config = dict(
    n_layer=13,
    d_model=160,
    n_experts=96,
    experts_per_token=8,
    d_expert=32,
    d_shared_expert=256,
    activation='cubed_relu',
    moe_layers=[0, 1, 2, 3, 4, 5, 6, 7, 8, 9, 10, 11, 12],
    n_empty_slots=48,
    router_score='sigmoid',
    normalize_top_k=False,
    routed_scale=0.707,
    balance_loss=0.000212,
    balance_bias=True,
    router_logit_norm=1.0,
    init_std_router=0.00845,
    lr_router=0.00119,
    vocab_size=4096,
    norm='rmsnorm',
    norm_eps=1e-06,
    tie_embeddings=False,
    optimizer='adamw',
    lr=0.00432,
    beta1=0.95,
    beta2=0.95,
    batch_tokens=65536,
    seq_len=1024,
    train_tokens=308800000,
    steps=4712,
    dataset='wikipedia_en',
)
Below are experts of layer 9 (counted from 0) of a mixture-of-experts language model. Rows are named up (a neuron's input weights, with its number) and show model dimensions 80-119. Each number is 128 + 32 x the weight over its row's rms, rounded and kept within 0 to 255. Numbers have three digits each.
Before each expert's rows: "mostly gets" lists some tokens that are sent to it at least half of the time. This comes from a sample of Wikipedia text that the model never trained on.

# expert 2
mostly gets: " FRA", " announced", " star", "overnor", " Sir", " featured"
up0:095119151136167157131112130142117169085129134149089188107117121070130151071181144159131136155128096109178135083064143153
up1:056123143129118107147140111137063110138160148064147144107118146114104156126161143166117205146157185124171191088123150123
up2:149088129128134084147230109150098176101173128092117130127091102133121090134148124072106169138124130124123136126104090117
up3:093132127118122097135121095169115170122097095145090114114095164154149089170205118103114114144154108103136085073091164114
up4:080141160116131060169116122101127115105156121152070152111160170156113128086117164081169096149096111103126100109123129105
up5:109125191183152132161076114111152144153103118136089180139129151133150134132125140133076146164111126109167082087103141113
up6:122083103104138078194127150147164078115150183159081075162113123196120159082162174080137085141108171105110100079074146123
up7:080063150113089102129157144092140125123079158128117213094196080154093184119121123115091138177136098105203133098062115095
up8:119090142089191119133145095125215112193157109122109084093142088215119119145113155108129132115145080121113072106171125082
up9:124150161121087085153119142185106144106173119150088112154098083159149119096181128191130092139137146078174168141147161091
up10:133145149182175114146142077138178137156098133113106164165070133138174103120183182154139170191183148086184159099159098130
up11:132170096158129109121142128096134182217046132158129151106146107167175120156100091142126127182100111153104124117087092150
up12:070188166122119122128172145172069090105150118166088128191165084119183132111130172138142148171113152119137113148164171153
up13:101117114118138079123183084154111104136126066085171102152154144170119177140071080188125089149114076099115084136149173112
up14:150100139114191092116162138141162116204148200092153125098140163105139111104045112111102185163130118124125093114148086117
up15:100164141127093083134105153190109090122154097114122129135160185154127124077089071138176097144210175133087103141114120110
up16:188157162161094108120140151161124103134169116150178127123133108177171072132137107123150162148159172114128041110141118113
up17:096098083165152075164106103084029066181147163102103135127124134179131124096167174140128140171162092151160141107131110108
up18:146109136115176163110161178103059064146125162135138138142132090173192132091092166120182144139107174132123086128178116106
up19:083145201121103101147179132160084108145152139164113130154140162175083106118153096134126093133120169094150086130175153085
up20:047133169168165140125110130118129088173157104129147103110110151137107139062123167067186084196107052127115108121135134205
up21:139129125151125138133130178109104129119131091120123160086116092091140129192158078128130125134146121121190174099147089137
up22:138133140078119148132094117170088172124093143139161222141146124156107156113115166108085184162117130152137113138131126199
up23:120117051162138128127113144110146148168116093134101163147091155112155155110148095067134170163168122074186101107133147123
up24:148133180126195110120179119167169078140154118119165100105146161150148147183056110094117129181122106120066056125128117163
up25:151159151122144138108122167100187137133169144123097126132158140187150129115095123131155086141143155136111119147086112164
up26:133084143117080104109103173171122167197191145194132173102164114066155122099153119077146143100136166130110123114158127158
up27:116082140099136067135156123118142103154149066177102178155096151177200132080152153134143146190162074097138128101116171138
up28:160162137131168141036152126189075194119121112110146106114102170184105117129113149096185148142128097162184153148099092222
up29:121133156153172096170103069107127167143146125133134155162094138073171137057145126171132146062108081095107102125061136115
up30:123168124146151132113118106177128158105114111198132162165153107101163068081092148103135139149158187151174159054110139120
up31:161091123126093141126139145100084134112123159146122149121179074158122157137133082123141212172164074126118125136148084109

# expert 14
mostly gets: " Preceded", " Votes", " Candidate", "|---|---|---|---", " FW", " Yes"
up0:134118092133112183082135107130119170155099152143087071134131127127157133150184064085151091134070109181113054148093155147
up1:104148092171031108156125115199116107139174155141108164107154129127169145116191116209107101170161181122104131074132152138
up2:172152158168206104133139176175119107135121076143157084131157130124154081118181098173109096174193128156199137096144110134
up3:129134101116101098147131109163100186083126141206141120174175106133159037079131136114141108101128069124187117159135117099
up4:136110145118124126140116089131091118162161143161114104155123136147145142108070125199082144167164147184145048110099080193
up5:158097153123200142156126116095099138174115177126156141137123132133160156169096148138134151142084136114141098130185122112
up6:116144101133134160112117159092125150150103086149125115160093098100133149086127082119150134137145112119107123087130095205
up7:118080154141197121128097104183164117171048118132166106105097126164128108110073077109073156158142157092181146083161146138
up8:148131190188107114122124068113165098107140099130154188144112081136155102093090112098184106185157094112100084120129159170
up9:142117147141082123144156108077079101084174111177147117091173034169178075120099112114139177141146170125109154128160118141
up10:133109129108094104144173128139136145114170105153125143146173155135149157134163164150050134146111119170120158119133133083
up11:115142163176132113143100149145059092067175137122112130143095094117175129092124106130035150118088142208148124104124142174
up12:159101146137140118143122148168199122180156165160143148119145104144186126112084144151158089150153126149082124093151128132
up13:174126123087111077141097163139148102080150116161115181096134133096135138081122114140065123109104158129147106096118110069
up14:145160108167184120169175109157114134134079142147088062162177115119104124070177117106080124162153093102130165141102146096
up15:120171091124166095145105100115124113179145160150102145105169135151174131092107117134175113172112081090088184104098091135
up16:077166154142133080173152126177158114163173152199142194099132086113152149137155118138134181130162195174106092141115174141
up17:112137043132141175153086179143170121174044105142144102079112071137129175087144132104145145156115077063122123172090073198
up18:145116098104205120173108104105111156074139156129109183104127137096156177160153170078175156151124079120183150139124149119
up19:131090044115126082123173117157140149183092062114114075116130134101142141104173172103149161098087103165170142139118114189
up20:098152119055152141129129084093176094201094128187140166143121143158071143075089189123138121160146073171108119126071146124
up21:108098167100111143118060122136119152168178170139090136111171137109139129110099118148142121132111126161165101118205144129
up22:155149153148102153155124119103083076161131133089181136149131176128157089091154123130160091140176147116157136098129129109
up23:146159167081139156109138163124173159168121141138147150165100104166137045125092053097155159147193139159179103105170158153
up24:197170116169122117161186090155117153166167188123142159168115113142178098140206097137112131108138100146169083138088124134
up25:138135101176137064069121146195130101054125134112159143112133150121152071160174147158152166180176143117151153137106119102
up26:137124132197129122113126142173128110126138107168133200100091063136158089118074186164148183135136148141145136116046167135
up27:124136077148097159138110110146110181064145118169077103103146148129104138082126098083128088134148117105144143121143129128
up28:152116130128140100140114131172109129178227175176134144111077086175138071089139151172113117163104161225107120131138148144
up29:137062160138103115084153139122031179098131109146178137107084093087104073218108123086153140144071127105110146111134085108
up30:140163105088196135161117137148100102110174124121174143120138072160175069122122068132103151158159128213114145129110083147
up31:126196090140114153093080086136185065132129095153154097135158145144157186076122108134151132142161117153165113124144139177

# expert 46
mostly gets: " h", " s", " p", " dep", " ext", " pre"
up0:076158115124076084076152107135095160114148155145120120151191058152124126122108082160163098103127072152096049109188192097
up1:121099123150122096055127125106100092092145119139170113166097142139125142162131157108149109121152138122167056110144150110
up2:135080094130110153109117150119134102093087149102130111127159099151165144207106077167155139134093141141152133105145129148
up3:093185104119115099076117150074117155144180153134166166133116099189184136134091160125100099119095125153129068158133142157
up4:149130132092110148112147098136118070114207144059173143116178118136065133115085127164114084128176162097149076103092102157
up5:149109136127129107100107097139102167214111146126141149102116160173167102144113187089110095098135070151128103104093042138
up6:120075157168108074099078114129146129143118116093094090135111146164104152123158162175135096089107175147115159105134134179
up7:074137138151139095103118105190141128139097169162161108170146168127112094162111108104161200193152148152156081143080126174
up8:083122079134102113129168066158107198200120161115117116101153086149099140138152144130150103167108123187180073135137068121
up9:122180151138192142081135117191096089150185126110106145085146113104089131138132124122137163148213160175163114101165190172
up10:123177124169108078065175145135109173143174115107174119175148056186164155145132103155172177131170098160153077120124113117
up11:052064153175078157169197124160082110085146136197170169085097168101092121136129118141121095122110115150119097223181146150
up12:139133129108143144093140090118130186065174101104170124200119138128112173148172121142117102089158171141100150166130123126
up13:163130058128146145084165103109156166100155151114149105154123166163148096061118134120120116113139101142123128117136133105
up14:069109102125103132063166169096135109102151147123188141139095148109113130122146081094095160134126191159140047115076099092
up15:144153096199132103168119151080066119092130115186179150096122081063149089132166131154126111136160165152148105161163182181
up16:160161081160102167120175172137049139172152167136071100085123077113115111065160100142124143170178083135099186132091134196
up17:138195084141123115056199120127122091124143139096153191127176089112080133180129115161109158104134084210146073069108085114
up18:119103115213108144146089146149088148146160136121115197132135100126119189144128058169177138137191128158111079127160103141
up19:147146178091103124146104143147162199180124139193109157113157131157162172112135123130143174137201107138152165146110153182
up20:108114115109125132135134093169166097083153168103191137142105207178162174091109110132088117153159179112149147116124125173
up21:148148090119177134154130167088170138133069153135077135117154074200115047076138129116111149071122064116130168139119065188
up22:137125120089106039176177124167147159139201168143104095114080138145117091080177167116108108120089136164161216121092111167
up23:142141094173103145115160150141170059097174108085113143122119186196100130120103091100105106103125094166210122092172153175
up24:112129155161094140156187146125143179097149083132179125116168183110093125127170154141168096154076114117183088165077125174
up25:126123089094124105126121126166107176159125119077144166100164102113114174165148115134163107122159152189144101120149115084
up26:107068068075115100112143125120125129136107164141198132143102101056123108175147122109163129107112172200200095150124102113
up27:061122147130112135155186138093154157195146108154179162085097172161181113132100118174109167121145148177103131119160136152
up28:159117152176107114090155133109072154195086089100170191118089065165096128096139101139129154103070119106141106103194159085
up29:100145125150118175090121112115095108175158123104159135093151072147098115153128114124140118109127130157191071111147176141
up30:141112113115122121152201050153158141170068156126189098114149110169114082189167145112112103106153116188170144148098109113
up31:113108052156122127145154070157057136112117152125208109094168107172158064092102152145157119114136155094170135140179144179

# expert 91
mostly gets: " 195", "199", " 194", " 193", "198", " Kn"
up0:134109169136092098186072124134138103141153131156096134139099111200146133069148104105099110125125140095114169155113130117
up1:109153127127118118100143116163160173165069106084113097175093111064201164114150165132137136165166172094205067081135122109
up2:157083095145130100132176125110155095143155189097201117196122159159103146116181114105160139178157150135182096165146104163
up3:155111097102133088006132180127130149105173102132177175068127063144156135139161149082142149090129109141127058105075134121
up4:096121146127096113090098133140080085130077118109118097144122082096162140145170096109097137094088159108106133144103093152
up5:140094119111119138128168116075155098164128206167161132124073089163091121148179104107103160141129136144154110169098124150
up6:055171122120141149082164170099149153108061156111184119075121151073079166181156102097171100140121184140166093145162132120
up7:106106168150166100037107129148114131138109120133068212119105104089134126125161100176163127072091144095145116111097151150
up8:131096138175102130162132140073168086161114125149148134106126123135136134146108139121108154151132156103106036146155132104
up9:113129098157125128116111112152124145163092150142119182128111078053135156129222154096137118099061181104162114126144125131
up10:079091145124140131113119120118136159225147148059183147192096125101137126129172140107159178096133120158142104140137156184
up11:140133150138156143099150075176144085071170194135145179143114148089201146119137146070145120126125135109108095175117135161
up12:137122053192112117065164197113123108117106138078162146192181122114148149108153138081148070115131147141183090157144120125
up13:066138062117092096155185156105101159088156152136152090118103155115102073188138086126177148061147101121174162131147074133
up14:098126136132128109146123110176118138160135151116117098098114071154082169145115107143188137112106076183166192087087080170
up15:073122138173114140151153125124084196123110096143142191209116223127149073114141138144160145132184073146096128133189078151
up16:142117174163131148148157157128119124134115148167154120176131113143167155092207115133115147088204131121134166144149208098
up17:151154092114123084130103129114110178094139105140170140120132163151180126129128197203146090133112148104122064167159118087
up18:127067082108185095085148137106178180104149108136163132108095090166127098122145094135173122153076150106106064196133081116
up19:126131122094076085098144170121124137107154152129174181140099098104139118136150148137237073171105177104098094104141112147
up20:081090076080117154068103050116131099093082177147122149083121132127143100166122147065105153115166095170108127139078098137
up21:133146143148185116128167124085177146160135152079209124207146153100115141156134150110185123133101154141165093155123113193
up22:140094123100147063075226081117166179106160084100155094148092148110139111063164148099172109123114145134130153131062124109
up23:115085166106131118152153134128141092141094134203071087097096107147099162223172131122068155096132115095175054136126144158
up24:155142144146131128146139105114161097096137123157146108163111097154143114072131126155092164132144134118135074138103141120
up25:171097137125133155179150100159120110133170185160127092134090111134151142132164123103065105099125150073112138148158111117
up26:101063098108127067131149133138156117123071046117169123133106103096120106175138165133146110121089121120186105144135167138
up27:163086035135164158137182104091127139083143128153085116084099134099170125105125144136096148116112185088138127158162150106
up28:127104182179142080122116084117152106184200132110165110157160120138156115178130137113146122133145133114138092130105116139
up29:072064130139112130096188097114066143119165176099084109110063156095088147140140145081138111126105141146104149117114099158
up30:136130148183058132152156112145168115161156134141109189142116150089161136129124146098116164106091141105113127172149133156
up31:102094159165183150146119129121170155203074141111115112144106170144177141153110156104056102116111106140169172118126130094

# expert 77
mostly gets: " eff", " exp", " resp", " opp", " aff", " conv"
up0:135160111134117079092143097199094115142137131165110129118187122205126154161097090143125087115147090179139172142136122140
up1:144111180175213108119121160138133120108161150133100180086140141166147102132100159169092146154153093135137139127104089196
up2:141129092176138104183124133200096119152161114167122173085110131129176142146201133176137172149048207146116121100114155119
up3:117123099143110055146114131116153068179146164153107097136126125164172103135148095153128208162110071127110199123121137197
up4:168129096102101107082121112119119142093111109090149128160089211112120142198079077189099192110127082131105085112148143155
up5:128157103112091091116109116149115155127123138164167124092097148157151077186195114118118173143118094123101129091127153152
up6:127118118138145157110131116178075119162168129158104109108111124171163139150141129074136161141176178127155135089114151142
up7:089064102151162126105100110173085102150136133186091097156119149117149117118050134105126152130141097158184146137139158172
up8:139174126181145084091146123121105137062133152141149135096143103112165141132120057115143171081124163153152135101127111127
up9:116086128197149126158108159159133084085143119091117108171146096158152137145100115137104095105150114126159112193109194133
up10:159144073134101113113210161081175175150117160169154134156086167176177135132181179138140147095126074179128130103075167122
up11:153144168202203069074134191080062132138157114098084105110105088114144052149160090171058101140137102163144167143112112132
up12:117151119113139104137140144145164183105184141157153124105201092154140137144187145123072173120136158146153113083098081150
up13:170151162123091083159109113152055144195084110165103139172107125160174141169167116142103206119093121093120152150098155161
up14:139127130126083120144094096143089109090139154180178162141129141129151108102108052122154073167141121136125123097126114176
up15:050112115103170049114119110112130113075139133097117084122086062133128082157067137162126102140121172152129146185139081102
up16:147109166086179108104105051136153066142137161116086087102075093091074082115131160117158129175145083145094137117086160140
up17:113156090128109173146118133131112121174080106116164114146075144132127083063123073126141161170147107158139158144124040104
up18:134158143093130121110134156101124091158115080186213121115078188100121099140065181118152075079080143155124148087132117117
up19:151100149089175117148101067093104073135071131109127142133097069147180155142132088120123102099109058189167139083056128119
up20:035128130114168110160168156094066109129163111196109120111144136165194130090215137110132160121165112155143100139136184195
up21:084110154185090124143129119162117077065155172156076115149065131106143145148144092171105156169105088121112100182124143183
up22:140125082134103172103128136131129157133161156154075091122098114110127086090167177119083098125113112079080163100046124110
up23:108150120139090114147082149120098122090170133176136101130144060119108139100133101198173151182143129104076132140183119180
up24:195129102120104106153128125126110121142139178160119112096180096126141041120153065098127160155156137152126114122121098118
up25:121143154111149101067174145141080155139140100129156145136123077077123117194172168099086097127076114095147109149139091114
up26:164148088110121071091093089145176073126143114171147103103156150129125139088108122095104127179152160136116170098163139137
up27:189158118150153096081109059125119080101204147105084137092121094104125080133178141108134078066117080137128121111116125158
up28:159161128134143114173145106101125122105044129153149083159133108147160105169145064130087201057168098099196115126120184136
up29:121156080113137161123104098102114155063126141139127129119090118114178152053097142140144178175109169140144168135091090078
up30:152113096120137101123134183201153085176164148124133116078127147176149073151191117107119105149105108159142137079093095111
up31:116146087117126109167119162093163179124127123121132187112140126144144084145203170127123109152132129137163156136096156096

# expert 70
mostly gets: " Cup", " League", " league", " championship", "ampions", " Championship"
up0:092151079117155098108101131205155120118120134130142147119111115121093173159103126157167164160098085088113143134113099145
up1:145088140133167108126130121143119107116128163181121147099154094219158129086153116157144132177141100173137126145079124129
up2:091146115109165084095151110166170120124139142201193138152113064138176126126146051139136095191146117138105163165115170159
up3:109153115194120084150104167102134144214082196207166131162095086104145155100096100163121159127147118174087137126142160136
up4:121146129123116122075112140135076105128149082108187130121150123126147081128116072101170174135167087147123169074160133137
up5:142153087155105104060102130122113079117203155185146148130146136119157097105147095152127128123120099180149110099151145199
up6:103115184144147084172093129088073183107111134152100119138089104098088083100190117167047147133153131177149131096118130153
up7:089151084057134083108114144085134190098099072131165192115143170130150127201096128138146151118139110127106164107087133126
up8:116134107155105121125149154148055099115208125130124094123131115169191106140168098140163118093153151164135146105179154057
up9:121184105130169138124087145124122095149141137225163175152075154152194170136162188162098150124103176166149130119117135073
up10:119169138135173160100134184129118096115151105158119205121080100148114088163181080102161135096155112195207132156161099217
up11:082142105115173126059140125117164107149141105123110148180126154122108118153160072105155157155138144116126077167133175171
up12:135145170118133057072113165163106103146101151146091146106082083087097103097162115143134124121136147188078081123174132114
up13:090073130113148124060072162166131150184144072109123147121112090143077138144119139142195138177113103105138074166174157145
up14:094160137099112056137154134068182173136104089107088093098078191162128088119131150123139117186157107092161116093144107151
up15:162150111124155116118154133110085081148094083146116092108175142115178171142080145113089084120152089156168150087160111149
up16:099113082121137098132126177137138120142108068134123148094133121157134074110112100189137218141155105163110117114107117047
up17:131131159145180071098102139095187114120103142141118164083131152168121123134097074099162138180083114146106132181145166195
up18:128144093104128153157160151077139086136156134136087157105151176171118124082099128147157184132164169106174134153168077185
up19:111152147140180086085129131125092085116147104169142141129146118099112116193170151175149147167152172174124139095107121094
up20:121129120140134089151101155147061087149160133119147173151154075127125130127071085100191175147162145102072122092139101133
up21:028107122118138061104086123101154161097160104124179115115149092187135130115136094127138161187152107112143140186145089101
up22:104096105094107135113135153146158139153162146085201202088140163121141113198155079145195144157149165139109083127166110124
up23:092170138149115068165154095075123135142156151166173172102078104120164126104084161115098127117098124142137199091115148192
up24:113133166189107144114081124159112130134055136093146153093110106149177157089188123135149087109128150072126115130145145159
up25:119143122147141152152140112152144100099124150172214154133195114075138087142075085132095141167182148170124137083107050129
up26:080106127113090081100089147158144094152123209108146058131115106125183118204121072089172115167150146165174110118175159132
up27:142162097102127109086174089216148113132182174147134095120124161158169100135145165105156137138102135103101133178096134170
up28:161146137115096124149112123101127115130136114157119105132096067099127155148129142128126199154171102141113108129124135174
up29:090135127135120150132167119051148123089102196110134133107135165130183140117141150100168159191114098115103085188174107144
up30:126087131125164113141159165138108105150140157167121180139135074152171158128129153111183150167185172173113068089125151158
up31:145128114082088128067148121126202176130163100156154147090123123133110117168079196179134187148117103097075101148119169133

# expert 18
mostly gets: " prot", " Occup", " influ", " exp", " insp", " sugg"
up0:112127073179121110167108142122067109119073087173150182070150188147126113159140157144119188101126109116138110166142190113
up1:155142081138138098131096182107113162113113125102192112180139145139089115146079147137085196116157070148124071152095092102
up2:157155099171128129126110173071141141079162106066107122183156091152113168095134159139124112100133137113119105104097124074
up3:123118111152103131109111153091165105207165102106177111153215116152126104101104096145113154165115081130143159093113064124
up4:101085103191088119088162151087134152125104086116155104118126138126151144116154139157161203169127170119141080134127150116
up5:140108125136086167185127144108169169176096115196141151136181162138119110097171134117147092098164129174193092140077087159
up6:179117178117106122118141158194127112119194149102138214151099129098158177122163077168109116107147128099165098146102167171
up7:068072112115113143122207122158169071141177135086157139087115164100140124135123166164170072131103140077182123186120195162
up8:142139105146094118047132146144028180157151197133103152146106107130197142134128040114138111092121131131121154144130106125
up9:138113071167085126159142176139144124134162089121134148110167123130042072087164164127203129156111071184135170171168159143
up10:111135064166080107124184120185162142115162074192116125187129172130150129130109113160101102104162094068092132110141190089
up11:199128084202085131118180140110075093107113151153161155122193116106116130186093158171146141108164143160113104157136041138
up12:084173103170114137071183094104097127116139170103170178159184154102128151160134113155133142097115121186112113117142097125
up13:127160109122150120101198067075090114149086177150177176148158128073082118133157081140143136100127076163159064168054148138
up14:157080080107144203072181134163135188135155089102175165150113109118189133131125149141156127175132138123114061117135138103
up15:148085136091131120072120083116135162158124174132101119114115192117178187153078155091102113105125076190136180110085064180
up16:152156106120116165100110071094136134149060120127136155149150145149146141148159137063097123095130145153122159105087134143
up17:161115169142112140095157092198145106160117112181154131065117109155122140111137117109092136142131182187095094108108088118
up18:086085179108105120108135115177160114126101139118127170133050175111150165092092111137078097128133115152163128168102112143
up19:131131081161200145059139151145097089099154165105090100111144142171128104173086113130099146114171054156098179098111048188
up20:089160069163114121074193058124122148153098094120109058166121158122135144151171104127193115172112140109135063138126121109
up21:136131090098154084100164149125113115080146147158169129142078155164065131128141104110086124103170139219092097148132150084
up22:158089162161125148140158134202108154091111120077166214193132165108153172102155172159145201123169124118150102142152114080
up23:147112129114129134145155086106173150174166155090193108149161106166104047118153178125139096093132143125154110161103105156
up24:116071090096115151083140150129098075167173130156156165154137144157105146081101156183161102116119099072121113156154117115
up25:098145104137151137101148153063113147137155137130157151135144110153130116169082096159081112114112130175082159149193106130
up26:062119123161129116089113132157130090129161154146122169157126080130148105109147139098152054101149072142094113143145145141
up27:203097109107158110138149087116161100079176119123210174146165111092146113125111159131115118110142025146169112117191132115
up28:122127105135155098121113096184132164103128139141145120102131108111100070102136107133158111169091156077089079103078184096
up29:133144180116105140113160116173089053177123154106112114144099177105124168086155149168106142106197096153169140169152145181
up30:132152128131146089106108169159043080139136135115113129141108100193109155112114116144092084159150111196086163117097152099
up31:090081080170158143092150116100169104134084144123162109095175104163144093113131114118127098178115170164102091092089110179

# expert 80
mostly gets: " FW", " DF", " Genus", " MF", " Pos", "',"
up0:052110165148094081082127124127137117119129131109124121086137155159093138139191158122163096167140134104129201166135166132
up1:187113159097095046177099053129168210105079120124177134151158125085120073177130156138130105179149134142136137095137145112
up2:132112148125113119112137036083094101133122107106145130129164174124109122105123140174133148174153124193113092158129106149
up3:090156172195167139102132149169109118154183095123106158092135164131179164160076147112138108124124152130108109140129174153
up4:129181134158160156128121104145078182136174180203124161151116108136155120152130115128195160199135140144098092126123058105
up5:126078096211189107149135117133089134159106119174108122091171113123132085141112126136127120141153082118156109129128067200
up6:159033102120125130127122086147105137135095135158180135083070090127108130155139124099144169188147209077138119089137121123
up7:127100170080132055147149144176139108181196120122111154106104156178175144075158119155151118120157134147144124114129103112
up8:130111096140146093130159148127109168195138134131163136118152144122089121050176168154094147150128157122148131167182154127
up9:128094161190212135092108163123135098204164118177116176136101127121143120117121129073108121171170116129100104118102095114
up10:105155165102126124133134134087127177173106109135149155136105145163146132151054083157147169120168109151114127144104163076
up11:125089126145160131064139169158108160165159110133136163133098170182118132117079121150093193156160109097132059107123138161
up12:107168115111096133071120087140146092174184147179120192110071143130132076111124047112115157164205125144116127128116109142
up13:141046078160099146109096100133084162076139092185177108118164135138106123120197158118151123147092167110120093153088144123
up14:095167158099168127106129079127068080101068089147116107151137121121126045105093101097181100123190161108120092103175164107
up15:144096169119138149117119124176085136140132132134135105117107062100161091126174167152141122120113115144196079093095047126
up16:155174152099069132141139124129148190150135183130138114128172156145156101104132122150162093176152156121098055090124103161
up17:134115129104107085110143203158132071160118117151149136136148129123146059140168116182129167160172137158172166151135092119
up18:112168159129114195189084154132144171170129109119141135138067166191121147117123144155168151120182146095188124129132109133
up19:173129173127151108122094104122142136159125134178144193174196164151155137118117178162122151120173176162092164110147110122
up20:086108121120174117097135145159141087198091112145104151186122159155164111109092149134084177154171153083152175181144132133
up21:084084158178121093128118114162082107084145115126123145144170164217138082154142119115127125157187161139128065135142136117
up22:166129123105126094125118192121134134118144123122146137126139197166129205108147174103144139080140126092101126152185136141
up23:171193132181121138125098135122080152146110145185151167124154126101163185096098100102134128131173070140127127130154148134
up24:112114142143169128093153128155087081143120150154110078148129186168196157137072122114155168165177109162141143185105089103
up25:101122120080122131157102169157102187105107161060116109112120112124089148155133159149125135119165158116181102152166143141
up26:059125106115149139085148080160098142214106121125119116196165172113106146122141140112173108123152132131141134124140135179
up27:153093068153124139120187081062064144122142136141135183102102182125071155164115110117090074142123176114168048111170125096
up28:132122136116104127173109147224114068110080104078095120158150169190124160062116164135111152115102111127126131160142114140
up29:122138149128150130145221125115153169105131100165121119089098104137161136151165141137071177156136067120107152116070113103
up30:133082156124177084123166162115174096154101128075125129180132109170126143113147130120127191155133044133111139102052135153
up31:127135188144142087128117145118164154128121128137079155121140089112174056143122116069122131074138134083096135063160169123